{
  "normalize_top_k": false,
  "balance_loss": 0.00447,
  "balance_bias": false,
  "lr_router": 0.000437,
  "vocab_size": 32000,
  "norm": "rmsnorm",
  "norm_eps": 1e-05,
  "train_tokens": 389400000
}
Below are experts of layer 8 (counted from 0) of a mixture-of-experts language model. Rows are named router (the router's row for the expert), up (a neuron's input weights, with its number), down (a neuron's output weights, with its number) and show model dimensions 0-191. Each number is 200 + 20 x the weight over its row's rms, rounded and kept within 0 to 999.
After each expert's rows: "comes after" lists some tokens at least twice as common just before its tokens as in all text; "mostly gets" lists some tokens that are sent to it at least half of the time. This comes from a sample of Wikipedia text that the model never trained on. Tokens count by the router's weight.

# expert 25
router,217,198,164,184,187,189,203,205,196,172,187,218,207,205,183,182,195,206,202,183,207,176,156,201,199,226,199,204,191,196,233,171,160,211,233,187,172,205,174,209,185,168,185,177,212,178,204,218,177,181,195,223,248,174,196,166,185,196,216,190,206,201,215,205,161,177,172,218,214,206,192,198,194,218,204,166,197,179,202,227,210,155,202,197,177,241,188,198,200,172,199,200,202,202,212,218,234,183,216,178,205,221,180,225,186,206,168,172,209,189,203,241,167,210,177,213,235,208,158,154,214,185,182,188,203,209,163,204,197,163,204,204,204,205,205,247,190,187,192,230,217,208,214,209,200,194,225,173,225,203,222,244,221,214,184,191,176,202,193,185,202,188,176,219,189,176,223,190,197,196,192,180,215,221,194,213,195,239,202,171,227,173,210,216,199,191,213,192,243,181,215,176
up0,208,214,221,209,165,241,237,185,196,220,195,220,185,213,191,206,194,163,194,202,218,184,209,233,210,231,197,210,189,210,205,212,196,186,192,220,201,187,202,198,208,207,217,226,200,210,217,181,207,188,177,182,233,229,162,211,198,179,203,243,218,225,209,215,212,239,179,229,196,193,208,215,232,162,168,200,181,203,183,236,209,206,195,179,202,188,195,198,188,232,177,200,197,200,223,171,184,221,202,203,188,206,211,235,200,166,189,202,200,225,219,201,226,227,180,194,184,226,211,195,228,208,194,193,206,194,168,186,212,224,173,234,209,187,190,191,217,204,200,209,210,216,188,183,188,211,246,198,215,224,177,196,199,212,196,209,207,218,227,195,199,171,201,212,207,227,194,179,217,184,168,184,225,206,174,210,183,234,164,201,237,196,209,246,199,144,222,234,196,222,207,200
down0,206,208,213,230,191,235,218,182,189,198,228,167,192,179,170,216,185,228,221,206,185,219,207,191,206,218,187,213,238,229,177,205,178,204,202,187,153,202,190,201,198,234,190,252,194,189,235,243,192,216,197,194,173,223,188,220,202,197,226,215,212,198,185,195,244,184,202,212,191,211,185,187,229,170,205,215,208,179,195,184,203,198,186,209,199,195,182,220,191,225,196,175,168,153,215,203,178,204,217,209,218,209,191,191,208,239,194,229,183,237,247,203,187,223,216,245,177,179,222,157,203,192,197,200,225,204,216,198,228,215,176,207,204,184,207,193,227,197,211,192,195,180,217,200,192,193,210,189,224,226,173,197,188,200,176,223,199,170,242,229,221,230,182,201,215,186,212,184,178,184,218,179,178,198,215,216,190,206,155,199,218,177,197,228,164,182,193,169,206,205,197,168
up1,185,226,206,220,209,191,192,170,230,161,226,179,194,184,172,174,197,229,171,211,210,218,178,205,193,183,216,189,205,197,208,196,173,212,207,162,211,233,172,155,191,199,182,198,237,193,159,188,186,185,175,218,192,162,192,163,223,190,215,186,169,174,200,207,165,181,189,186,190,187,191,218,209,187,205,172,196,193,190,216,230,185,213,209,199,213,172,187,193,193,141,247,187,207,210,196,184,175,191,241,202,173,211,192,205,221,194,200,212,166,182,239,221,158,197,201,206,193,204,184,186,168,214,158,189,210,206,208,200,211,218,246,216,179,231,184,235,173,188,211,198,196,216,210,154,177,202,193,209,214,233,192,161,201,190,172,199,208,214,181,190,201,145,189,209,206,221,178,193,184,194,214,168,185,223,188,200,210,226,168,247,186,213,202,228,203,202,193,216,206,193,164
down1,199,185,167,186,192,184,231,206,217,171,214,193,192,187,208,203,223,223,208,193,180,206,187,184,175,131,206,198,181,187,219,224,191,157,240,255,183,238,236,196,208,215,206,236,222,206,198,214,214,214,175,210,214,234,194,208,205,210,187,208,205,231,231,185,190,183,208,184,185,198,201,202,210,202,175,178,189,189,195,193,217,191,206,172,194,182,219,176,181,207,183,178,183,198,195,189,221,191,204,189,185,204,185,200,180,230,178,222,204,195,202,208,175,233,212,231,181,189,199,196,198,191,199,205,146,196,201,177,203,186,223,193,208,186,197,221,188,189,203,205,182,211,215,191,197,191,201,160,196,199,234,204,194,246,199,211,203,169,203,200,211,222,193,247,195,217,177,205,212,166,183,192,164,222,184,209,204,199,190,197,227,178,224,198,249,206,269,203,190,179,213,198
comes after: "\n", " U", " M", " Name", " Votes", " H"
mostly gets: "See", " Coordinates", " der", "Mal", "=", " See"

# expert 12
router,245,196,181,212,176,195,239,195,208,200,195,199,204,200,194,208,169,167,233,201,236,185,181,210,189,278,208,188,153,197,160,219,158,221,200,228,188,215,155,216,196,191,195,194,197,208,181,224,210,200,196,196,214,227,178,185,208,202,205,212,229,182,216,195,174,166,197,211,241,206,196,232,185,216,205,198,219,181,178,200,189,201,176,177,204,186,212,193,174,184,210,206,192,182,224,212,171,186,213,192,218,207,193,189,215,198,174,185,201,206,208,221,194,209,172,197,217,237,192,179,174,175,200,198,270,211,190,209,187,156,194,181,199,196,214,181,170,207,182,181,238,197,229,226,197,160,221,173,249,175,165,214,213,203,170,211,186,205,218,199,167,176,175,170,193,199,210,178,217,192,180,170,209,188,191,225,212,207,159,190,201,202,191,215,223,153,179,190,236,177,229,206
up0,187,194,211,197,195,217,181,191,183,189,158,217,231,181,177,210,176,183,203,216,220,216,196,177,195,203,197,224,175,197,202,201,202,193,194,197,191,190,210,221,223,185,199,187,188,231,206,200,203,203,203,171,198,189,195,158,226,206,205,172,211,157,202,188,214,174,210,213,220,166,214,195,171,191,206,210,182,187,186,206,210,140,205,199,198,180,193,211,191,206,196,234,177,202,179,202,241,162,180,196,200,225,218,205,215,203,191,188,245,182,214,209,189,202,202,199,190,207,171,199,179,176,201,194,171,210,203,166,223,229,203,221,226,224,185,203,178,217,172,236,176,169,214,213,188,211,200,166,171,203,195,193,190,196,176,177,210,221,193,221,145,203,211,170,190,191,193,178,241,201,214,173,193,184,187,246,177,198,189,184,263,220,173,198,230,170,220,167,167,178,216,194
down0,182,189,198,226,201,207,218,223,155,178,207,189,217,192,217,194,219,208,195,186,184,178,194,179,201,173,186,193,183,223,173,208,185,184,215,187,209,189,187,165,218,190,223,200,204,183,244,198,195,174,200,223,171,186,179,193,235,196,230,190,210,197,174,190,216,182,206,239,226,205,210,220,205,180,190,184,205,212,225,193,180,191,204,222,203,211,208,210,169,210,218,217,211,207,225,211,203,225,252,194,191,230,243,238,200,215,193,266,208,197,156,170,197,254,215,181,167,219,178,215,206,179,208,173,200,191,192,174,198,213,195,199,222,188,179,213,166,222,196,194,201,202,202,214,176,213,213,195,187,212,198,194,200,201,212,187,213,212,214,186,228,199,168,165,224,223,214,243,234,215,227,225,182,216,199,209,231,165,200,207,183,198,196,216,231,222,195,186,223,192,183,195
up1,185,192,196,184,227,222,262,176,171,222,219,203,208,225,199,185,204,197,205,190,209,205,200,200,205,170,181,201,231,192,241,160,234,251,181,161,212,182,188,208,191,182,206,222,208,162,177,188,173,247,206,199,219,187,173,191,198,187,213,221,191,233,195,194,199,216,184,183,168,201,220,164,188,213,250,184,220,202,192,200,222,190,182,194,213,186,219,160,243,210,203,210,198,215,200,194,209,187,215,179,212,190,197,210,195,216,189,206,195,226,208,236,209,183,180,173,182,179,208,192,182,221,207,191,192,226,177,203,202,205,199,201,227,209,202,208,205,199,192,230,205,203,200,198,198,183,208,212,218,227,190,261,214,153,227,197,194,226,207,192,197,188,191,234,209,200,182,187,194,223,189,208,193,182,215,227,203,186,209,197,215,216,166,212,201,210,155,198,199,197,207,185
down1,223,199,196,152,222,179,217,192,183,198,173,209,176,215,223,158,174,195,197,188,184,203,209,211,224,210,240,207,192,188,202,198,206,200,224,238,223,195,231,183,213,160,225,196,226,210,167,183,188,215,216,219,214,194,171,190,183,197,184,175,201,219,211,213,199,199,193,171,185,194,178,193,166,210,205,228,184,215,178,178,162,202,173,181,199,182,178,214,206,238,191,187,202,230,198,199,215,186,166,209,180,202,178,215,210,194,208,190,202,187,159,208,198,204,210,177,207,156,169,229,189,247,217,213,230,223,245,208,184,201,222,203,182,209,177,207,176,213,176,170,205,209,202,198,192,178,205,201,206,175,189,224,199,225,204,223,224,184,176,199,190,235,160,250,212,201,191,208,236,183,215,234,198,213,189,195,196,173,217,198,193,233,203,175,222,210,211,202,211,219,189,189
comes after: ":", "-", " /", "N", " (", " ft"
mostly gets: " JPL", "′", " UTC", " Binomi", " MPC", " sq"

# expert 10
router,206,161,185,182,192,185,216,214,192,198,229,226,223,198,189,180,167,224,202,185,205,206,188,218,218,216,221,210,183,180,237,205,167,197,190,210,171,232,190,180,200,218,190,169,170,195,178,231,183,198,185,215,229,170,183,215,209,163,220,199,247,199,197,225,175,178,164,195,225,184,168,206,218,230,230,209,185,149,191,214,200,177,204,186,175,184,172,186,184,188,164,211,171,200,191,198,206,179,228,184,197,199,170,208,170,211,212,205,223,190,204,217,199,204,182,196,178,217,202,191,221,186,169,170,200,235,205,221,148,197,185,222,187,186,204,223,170,204,200,197,215,191,223,196,178,177,228,191,202,183,260,209,182,179,184,171,207,233,215,203,192,196,176,203,201,184,215,203,216,187,193,199,229,202,173,202,195,198,166,196,219,201,201,238,185,178,232,197,180,186,171,198
up0,183,190,203,192,178,183,192,212,206,175,197,188,191,204,204,164,184,208,239,229,235,179,202,184,217,202,200,218,193,180,200,208,209,203,191,207,203,171,193,233,189,206,219,193,190,190,236,211,168,213,195,192,210,216,195,154,204,198,201,210,226,158,176,171,204,186,201,185,212,177,184,187,196,186,188,210,191,232,201,196,196,192,179,244,238,203,199,230,194,187,200,203,178,192,199,184,194,181,195,195,198,181,197,213,240,225,216,180,196,207,232,228,223,195,213,204,181,232,179,195,194,221,194,208,203,216,169,209,176,203,158,193,198,178,227,204,166,210,186,220,193,195,168,197,187,185,202,184,209,172,197,176,180,174,199,224,207,227,172,223,208,178,182,165,258,206,210,202,197,172,209,178,215,188,200,212,212,196,173,181,206,213,202,209,216,213,203,194,213,185,210,148
down0,198,220,218,216,243,195,189,227,209,186,196,195,201,231,194,228,218,188,231,218,166,184,237,168,226,240,184,211,161,195,192,212,200,197,216,216,182,156,180,223,251,225,159,213,195,194,213,218,193,221,201,184,206,188,179,195,199,183,207,248,228,171,200,193,211,185,215,204,169,188,194,246,230,208,194,206,225,212,220,189,219,195,218,206,193,194,205,182,211,180,210,192,199,203,226,207,242,205,138,201,216,193,194,226,207,207,217,207,189,197,214,202,192,225,192,173,202,228,219,214,194,225,206,171,228,226,150,191,189,177,178,206,201,221,216,191,213,232,194,198,181,241,204,228,223,218,242,170,195,194,172,237,177,194,195,211,181,216,203,194,197,180,214,202,175,238,178,186,232,226,230,204,232,175,202,217,212,200,219,219,188,224,205,186,232,185,202,185,183,174,182,197
up1,196,193,164,208,191,202,234,186,180,225,201,211,197,186,191,199,183,176,207,169,217,195,202,207,230,209,210,187,166,198,167,182,178,192,197,151,209,192,177,198,171,187,183,170,209,194,202,198,192,178,191,207,165,160,201,186,207,195,207,228,227,203,196,206,157,166,206,199,214,180,209,224,194,200,221,185,245,189,194,230,203,178,201,230,187,194,203,201,186,202,177,190,226,218,217,225,211,231,222,155,184,212,213,192,195,203,193,169,220,195,193,235,202,190,155,211,227,212,170,205,194,196,199,192,219,198,193,200,194,183,197,174,182,184,232,177,215,176,178,227,219,152,193,214,162,199,173,217,169,192,201,220,161,191,178,194,193,213,212,203,171,206,159,201,220,192,202,202,218,201,187,212,234,221,176,197,218,224,198,195,213,157,195,190,225,173,177,186,238,192,209,196
down1,200,192,205,189,179,226,167,198,176,218,222,190,218,200,199,206,183,236,210,195,194,222,209,207,178,203,199,230,220,175,199,178,213,212,212,213,173,214,208,169,206,206,170,207,154,191,190,194,254,173,204,196,237,210,211,191,215,236,223,239,198,220,232,187,261,206,162,218,190,207,201,207,203,160,206,204,223,174,197,177,182,222,180,194,178,166,201,232,197,208,240,210,216,200,188,204,206,187,212,226,186,185,232,221,196,210,188,200,193,184,188,147,180,228,221,194,178,214,190,217,205,213,216,192,221,193,195,214,190,201,181,187,227,170,178,206,170,213,216,197,213,231,202,201,189,184,213,193,182,214,213,179,199,219,182,166,231,165,199,175,195,229,208,216,202,191,188,202,234,198,211,195,216,178,205,166,206,214,216,224,188,231,174,259,209,222,223,197,148,200,175,214
comes after: " ", " 0", " —", ")", " 1", " 4"
mostly gets: " MPC", " would", " should", " must", " will", " could"

# expert 14
router,196,191,170,178,191,192,204,185,179,172,220,178,213,175,192,195,202,203,205,190,226,219,190,207,218,198,201,149,180,162,225,191,185,210,171,175,197,217,168,199,187,190,187,187,189,161,166,204,192,195,189,235,226,177,190,203,214,184,168,190,182,208,225,228,177,177,198,217,212,213,165,218,232,210,223,207,193,177,188,206,221,167,198,200,197,156,204,213,180,196,175,216,204,190,211,213,160,184,200,146,177,203,168,222,202,188,232,214,200,227,211,188,157,169,180,179,173,202,204,169,208,181,164,167,194,219,177,197,185,190,193,188,203,203,206,214,226,196,185,211,238,202,214,187,190,200,206,155,207,190,222,220,187,202,186,193,200,188,205,159,190,200,198,219,186,184,217,168,232,197,187,201,210,194,181,213,202,214,187,193,227,200,154,201,196,174,163,193,229,186,190,165
up0,232,191,183,188,194,207,215,205,171,208,199,177,201,208,199,175,194,167,200,209,221,201,215,197,192,202,224,186,203,177,211,193,210,250,213,171,157,173,213,204,205,217,189,200,171,201,225,257,190,215,194,223,205,181,204,191,175,206,194,188,209,223,178,212,189,230,169,171,186,242,190,181,232,221,195,194,196,187,194,246,211,181,214,211,213,192,236,205,209,203,191,194,203,205,176,205,216,207,200,210,226,182,199,207,196,204,187,202,194,219,205,209,169,253,214,199,202,195,195,180,205,204,207,208,203,204,171,211,191,192,185,222,220,215,225,228,184,202,183,226,188,207,191,234,191,197,194,182,207,193,207,228,176,182,195,231,181,220,191,212,194,256,168,219,196,189,261,208,208,217,212,231,177,192,205,200,205,211,193,198,211,179,178,215,172,184,231,185,215,209,208,203
down0,203,219,198,160,169,220,215,210,211,210,191,182,212,202,197,195,208,219,213,234,195,203,176,216,190,201,182,195,185,160,235,168,214,222,186,236,163,220,222,184,241,192,204,210,222,215,223,179,238,207,215,201,208,166,200,215,168,196,197,209,228,213,213,213,224,202,208,230,178,185,170,199,193,186,212,250,206,199,220,183,193,204,216,205,186,192,215,224,221,207,193,213,199,198,162,185,179,194,201,214,215,210,212,212,233,194,220,220,180,188,237,197,202,200,213,215,186,207,212,228,176,214,177,202,202,228,219,173,195,202,182,208,186,207,178,194,209,230,189,183,212,205,175,215,188,194,211,218,188,157,195,174,235,193,198,193,189,195,220,217,228,171,249,203,197,164,199,177,204,195,176,215,200,188,197,173,217,234,175,200,156,197,194,224,206,213,188,233,209,228,225,221
up1,203,180,215,202,199,164,230,168,202,203,227,225,222,186,182,200,189,187,214,206,210,182,183,219,222,229,237,181,194,199,152,205,192,222,191,206,182,196,191,193,189,151,181,178,176,243,181,195,186,156,219,177,199,196,160,206,202,166,179,205,176,154,213,233,190,171,174,198,193,184,213,221,196,212,213,201,215,192,158,185,186,187,210,198,192,208,200,181,169,213,197,221,174,180,226,221,188,201,214,204,193,234,175,178,166,229,198,196,203,199,216,248,187,220,196,197,248,193,202,168,225,203,206,187,238,237,192,211,175,181,187,199,218,183,236,212,194,186,184,213,204,157,183,210,199,188,202,201,218,149,188,229,221,207,170,187,172,204,174,187,200,232,163,205,202,191,223,221,198,205,174,167,228,209,197,238,213,213,192,166,212,186,179,240,163,188,228,175,229,204,203,171
down1,174,218,258,209,209,199,195,229,205,201,199,198,225,206,191,202,194,222,161,208,191,191,215,214,173,183,173,192,179,199,199,164,206,247,209,203,193,201,221,208,198,227,202,199,198,201,193,183,185,207,173,192,161,200,212,215,204,223,172,187,183,190,184,183,212,228,209,214,206,210,205,193,196,199,218,214,175,207,199,225,192,128,212,235,215,214,212,214,235,233,203,233,208,174,162,223,188,216,229,194,168,187,186,200,178,202,210,242,215,209,210,173,199,207,208,201,137,227,204,194,199,216,205,191,190,189,232,175,188,174,190,202,160,208,213,209,210,177,234,170,181,181,154,158,198,200,216,227,149,173,213,173,224,190,186,197,233,183,206,201,198,185,222,191,193,220,181,181,210,222,187,212,197,196,214,186,163,190,161,190,193,193,166,213,251,193,188,194,214,198,226,175
comes after: "s", ",", " such", " well", " with", "ing"
mostly gets: " include", " white", " using", " less", " without", " more"

# expert 0
router,201,173,194,183,186,180,217,174,193,195,206,224,214,206,192,177,201,199,235,181,166,197,174,220,211,261,217,188,201,177,190,202,196,216,155,202,203,177,177,177,218,172,182,176,201,195,202,206,151,194,222,215,193,170,172,178,194,199,220,191,193,185,194,212,190,161,193,228,214,185,200,235,205,201,223,188,208,183,155,218,217,185,200,206,202,154,199,233,175,166,185,205,184,194,212,226,186,181,223,177,204,218,198,229,203,206,187,208,209,235,222,180,200,203,178,184,230,241,194,211,207,183,183,200,207,236,189,221,153,169,212,184,238,185,205,220,218,186,177,220,215,200,251,227,181,189,200,182,217,172,198,220,198,187,188,194,169,201,205,188,198,203,169,188,184,180,199,212,235,197,187,199,241,189,181,228,227,213,192,213,214,209,193,202,210,177,162,184,234,198,205,205
up0,240,207,213,188,175,201,191,226,212,183,190,201,208,190,200,152,228,172,193,193,231,205,188,204,207,212,219,201,175,196,161,195,198,169,203,195,196,189,227,177,180,200,195,184,188,210,186,204,217,208,190,191,216,186,149,187,243,171,187,213,207,211,196,193,178,208,201,215,193,191,166,201,200,213,192,210,194,162,202,190,197,209,179,188,204,212,192,204,180,197,164,182,208,205,223,217,207,215,254,208,178,219,175,209,172,247,224,215,196,212,214,223,171,204,186,185,226,245,209,180,214,181,214,203,204,221,228,181,173,197,214,196,214,196,226,212,202,181,205,203,255,174,215,210,212,209,213,190,215,184,180,249,210,174,204,215,208,242,198,224,199,194,162,169,173,218,200,196,212,176,178,198,198,185,192,226,191,201,207,198,216,199,169,213,207,179,209,211,191,202,206,159
down0,221,216,190,182,196,222,213,233,201,173,190,231,197,185,220,189,155,203,215,233,185,170,182,177,225,212,225,202,165,219,219,223,224,243,161,179,177,239,171,206,217,199,181,232,173,185,194,197,166,210,190,162,214,214,235,166,180,230,208,240,197,178,189,213,212,218,201,173,197,200,235,218,205,172,195,232,224,189,195,218,235,208,210,194,211,195,188,195,202,194,175,174,194,215,176,178,216,178,228,217,189,205,212,209,190,196,207,210,177,175,230,202,184,188,196,195,216,169,237,170,212,197,186,212,216,188,198,144,191,215,190,228,186,209,214,192,224,161,217,221,144,213,206,190,218,189,186,174,222,203,232,209,195,221,207,236,186,180,191,193,218,201,236,191,217,160,192,237,180,200,179,214,186,202,229,197,218,200,177,196,196,181,198,224,209,209,204,167,177,199,221,185
up1,250,228,201,180,204,223,247,177,232,175,200,204,208,204,215,198,196,169,206,196,188,208,221,208,199,235,218,211,173,232,209,187,171,224,185,182,200,185,170,200,199,238,207,200,167,231,209,243,193,192,179,207,225,196,192,198,206,202,182,210,195,186,232,219,206,192,197,176,192,186,172,161,208,185,223,219,212,205,222,216,185,177,199,262,205,175,195,207,225,213,197,211,172,206,242,205,201,209,214,191,182,209,189,193,174,194,193,177,226,193,198,176,200,195,219,212,213,201,227,148,184,190,217,237,247,194,194,198,207,209,218,166,199,161,216,206,174,206,179,230,183,174,211,230,165,178,235,195,212,141,183,208,205,190,193,232,178,241,186,209,188,203,209,221,184,198,188,187,198,193,208,212,220,199,163,182,188,198,208,206,189,208,202,218,181,206,174,197,208,204,154,166
down1,161,187,167,179,164,215,167,176,158,215,196,147,214,181,219,266,190,218,232,187,235,188,207,186,214,187,237,205,189,203,197,201,234,207,188,188,206,207,197,211,195,175,186,180,217,185,173,170,204,214,200,192,174,215,197,201,178,192,241,237,177,196,193,227,167,203,226,166,202,189,190,209,219,217,184,196,176,186,222,178,192,231,184,188,221,185,190,198,201,188,228,165,186,204,168,193,175,228,183,233,200,201,202,254,201,218,237,168,185,228,187,161,219,215,214,187,244,194,175,215,162,183,199,212,182,210,197,201,153,215,183,193,197,235,219,212,235,243,188,198,197,195,206,201,206,196,196,215,218,209,197,204,190,169,223,201,168,201,168,217,181,192,221,179,166,196,184,163,180,222,205,214,197,217,178,219,195,208,196,219,206,207,212,181,205,206,200,216,238,209,193,200
comes after: ".", "\n", "==", " =", " ==", "==="
mostly gets: " ==", " ===", " Coordinates", " ====", " =", " Synonyms"

# expert 22
router,209,179,184,173,202,184,210,219,178,192,236,190,232,202,163,181,178,184,199,186,189,197,189,174,224,250,201,217,184,191,201,174,201,225,238,174,211,203,186,191,206,197,175,182,166,182,204,205,208,210,213,189,229,180,183,210,215,186,239,201,184,206,215,226,191,212,168,214,202,201,191,189,199,225,219,160,199,211,212,215,208,195,196,210,142,199,203,235,178,200,194,210,170,197,220,217,205,186,200,170,205,235,180,198,182,199,198,200,210,211,242,196,203,221,180,208,241,199,190,200,194,181,180,207,210,218,185,204,191,208,216,154,222,180,227,227,220,158,200,212,192,205,177,244,193,203,232,226,194,163,194,240,204,176,174,219,189,191,221,191,194,199,177,201,199,184,203,224,221,211,178,165,206,232,171,207,239,212,185,203,200,169,197,199,186,184,210,184,206,171,192,188
up0,233,198,192,188,194,211,212,212,179,193,212,229,230,190,157,211,210,191,219,168,209,186,186,216,217,204,239,207,170,220,168,230,212,202,199,186,222,170,189,192,198,206,213,167,180,232,233,181,230,212,184,210,247,204,191,196,177,165,175,219,193,173,193,217,222,208,187,236,209,221,199,190,167,245,241,177,179,194,221,227,235,211,210,169,195,204,244,194,204,183,193,220,194,190,197,192,200,253,235,222,217,198,206,215,174,249,192,201,217,245,226,175,198,209,189,187,189,193,186,205,195,196,210,167,206,227,225,190,200,192,193,203,217,202,250,202,234,191,206,205,192,223,191,189,209,206,210,199,174,199,189,240,203,194,196,196,224,204,201,172,179,183,197,176,206,201,230,182,203,227,209,211,181,225,194,215,200,207,222,191,241,172,189,178,220,210,213,172,167,208,227,209
down0,207,206,188,191,196,195,207,188,222,226,166,189,221,196,204,199,197,195,181,198,189,198,215,224,196,231,208,191,187,183,199,219,197,162,187,182,194,201,225,222,195,246,182,195,186,214,210,173,205,246,169,199,199,237,188,197,216,229,156,235,206,177,195,206,175,208,162,213,186,183,198,205,179,232,235,208,190,198,200,185,207,205,203,185,175,178,232,164,215,250,195,215,189,193,220,193,202,226,179,205,233,212,170,170,222,203,207,216,195,224,210,189,188,199,208,216,165,165,168,179,210,228,222,203,179,174,216,198,207,190,181,214,191,217,202,168,195,214,230,202,168,205,220,194,183,212,176,197,207,184,197,204,237,244,203,209,174,197,188,182,181,166,244,224,219,208,185,204,221,209,233,218,252,190,211,195,225,198,230,179,176,207,189,229,204,202,201,206,221,177,216,187
up1,177,186,191,185,261,220,170,174,200,221,199,184,215,212,195,222,200,195,200,171,211,202,191,192,189,207,201,169,143,178,201,199,211,190,191,175,188,229,223,209,194,215,165,178,190,181,205,199,222,210,160,210,231,240,202,208,207,186,197,209,192,173,264,201,209,189,212,218,207,144,162,188,217,189,189,173,240,212,209,203,216,199,194,195,190,194,196,221,216,202,198,205,244,210,219,196,227,195,209,211,214,198,182,202,203,180,189,196,249,194,217,200,175,190,192,184,212,225,151,155,188,194,154,187,204,219,237,216,212,185,222,187,176,192,184,208,172,163,202,182,217,206,205,250,182,212,220,157,191,204,200,219,173,214,198,193,231,187,191,222,170,175,193,197,199,213,212,177,187,227,178,205,215,167,193,188,232,232,233,184,233,180,198,225,217,187,198,211,179,180,191,185
down1,182,197,198,196,193,206,207,209,213,232,215,195,202,201,175,196,216,180,235,215,192,165,215,210,203,215,222,220,188,198,189,201,192,172,173,204,195,188,193,211,190,196,206,197,224,176,197,226,184,203,227,190,222,175,222,210,193,215,219,218,208,223,214,175,201,207,224,221,191,166,195,172,189,207,144,210,239,197,169,175,220,208,171,155,200,176,193,227,200,208,201,199,198,176,200,234,213,219,198,222,190,179,191,216,193,185,239,180,214,194,180,167,172,188,197,197,183,206,235,186,203,219,196,198,213,207,197,203,218,237,181,200,203,156,223,200,173,192,204,195,190,234,181,204,198,208,198,180,206,184,185,201,170,187,192,233,206,172,190,191,170,225,204,197,152,208,192,203,156,204,217,250,206,185,162,230,192,203,233,196,202,235,206,197,165,199,197,164,179,173,187,203
comes after: "\n", " |", " January", " 1", "th", " March"
mostly gets: "–", "/", "(", " (", " ", " 7–6^{("

# expert 5
router,236,173,192,187,196,179,182,175,197,213,199,201,201,191,201,210,204,165,206,206,199,169,191,229,193,223,230,183,176,168,191,178,168,219,160,180,211,211,154,177,138,184,157,191,178,181,220,221,182,207,215,205,229,170,215,192,207,185,183,196,221,192,221,200,194,199,182,184,206,200,203,174,234,206,208,179,226,174,190,189,244,213,158,207,199,183,195,224,196,195,201,196,169,203,229,208,197,207,223,129,213,203,175,218,201,205,159,202,197,201,217,192,180,208,172,211,207,236,210,180,227,210,206,215,226,193,167,199,208,199,215,204,219,210,218,214,191,202,182,207,210,205,194,210,176,209,195,179,208,185,212,220,215,214,212,217,173,191,189,161,208,180,203,225,206,163,252,214,196,192,199,177,214,223,183,214,246,208,198,205,196,186,233,214,197,189,222,183,253,191,215,184
up0,189,197,210,204,180,177,211,186,191,196,206,179,234,208,232,198,203,182,187,208,227,197,223,180,194,184,201,184,184,228,189,192,190,195,234,218,186,219,185,174,210,205,247,213,213,173,167,199,214,213,202,214,166,197,205,209,198,193,225,163,200,165,204,187,175,162,208,203,263,174,225,201,225,219,199,198,203,224,214,196,201,170,237,203,209,199,167,206,156,222,217,193,188,242,229,190,202,204,188,185,190,189,181,241,213,214,193,219,188,155,190,202,208,201,205,201,195,219,228,177,207,201,212,183,202,204,181,234,163,163,194,199,189,204,215,201,182,205,212,193,201,182,195,204,194,205,177,207,190,173,211,185,201,213,213,171,217,193,194,194,198,189,184,192,189,206,172,195,205,205,219,193,196,182,206,204,179,202,193,199,186,186,183,193,213,190,224,191,188,194,207,128
down0,214,200,201,209,145,184,211,195,218,175,205,227,216,209,209,212,234,180,202,194,227,212,184,215,179,182,211,189,203,229,190,201,198,229,218,214,182,201,249,220,167,206,195,210,194,174,206,221,181,242,188,248,185,171,187,192,179,204,205,178,218,227,202,185,220,172,194,245,228,153,208,185,175,184,193,197,165,195,206,217,217,198,211,198,185,214,193,214,249,205,203,201,204,221,202,193,181,202,217,235,219,232,195,151,215,229,202,197,221,217,205,230,153,194,239,215,202,253,229,196,230,188,198,195,174,162,207,164,222,211,202,209,193,185,193,216,210,194,185,222,207,197,190,186,213,209,198,194,185,182,211,183,202,221,168,198,187,174,176,187,191,214,231,240,192,204,173,214,183,200,182,186,188,217,178,170,196,222,174,185,198,203,204,192,198,185,239,215,205,213,201,210
up1,194,218,137,190,162,214,219,246,199,214,214,190,210,190,187,166,199,190,200,200,196,224,190,219,213,170,203,186,210,235,218,212,204,215,190,228,212,170,202,180,208,200,219,235,206,243,196,189,240,203,207,220,237,204,189,183,185,217,220,224,178,188,207,228,183,203,192,199,189,224,207,176,198,213,194,214,181,239,217,210,230,216,219,219,168,220,212,175,222,193,225,225,210,173,198,217,176,179,161,243,204,194,193,190,181,178,178,181,188,171,206,209,219,196,166,224,240,209,201,182,201,205,191,196,164,190,220,178,203,206,218,220,199,194,229,207,189,187,184,219,200,241,187,233,212,180,204,220,185,168,168,209,216,187,222,202,189,218,207,189,227,221,214,236,202,170,203,180,214,213,192,191,180,196,203,169,185,167,195,215,182,255,206,200,164,193,170,195,184,200,179,222
down1,253,222,191,200,211,209,182,210,215,189,197,221,207,224,183,171,205,183,231,209,221,215,188,198,183,182,205,198,192,207,196,203,188,240,197,196,177,221,195,193,204,217,208,220,214,157,173,179,223,199,201,221,180,202,151,233,194,192,204,185,206,200,192,217,232,198,205,184,224,199,192,201,179,184,192,245,180,212,192,189,198,194,233,213,195,210,195,217,209,185,209,191,217,216,211,214,192,199,178,200,211,200,179,202,182,192,203,213,218,176,161,211,205,196,198,175,194,178,198,200,205,238,219,143,199,187,210,214,165,213,192,183,228,196,188,215,197,169,204,188,237,158,174,158,227,174,215,188,173,181,201,183,225,217,203,171,228,125,188,177,176,226,208,249,195,210,166,187,165,185,208,201,205,188,195,149,186,180,168,190,176,208,162,185,203,196,197,238,186,198,226,194
comes after: "-", "\n", "|", " |", " No", "---|---|---|---|"
mostly gets: "|---|", " Genus", " Singles", " Rank", " Born", " Species"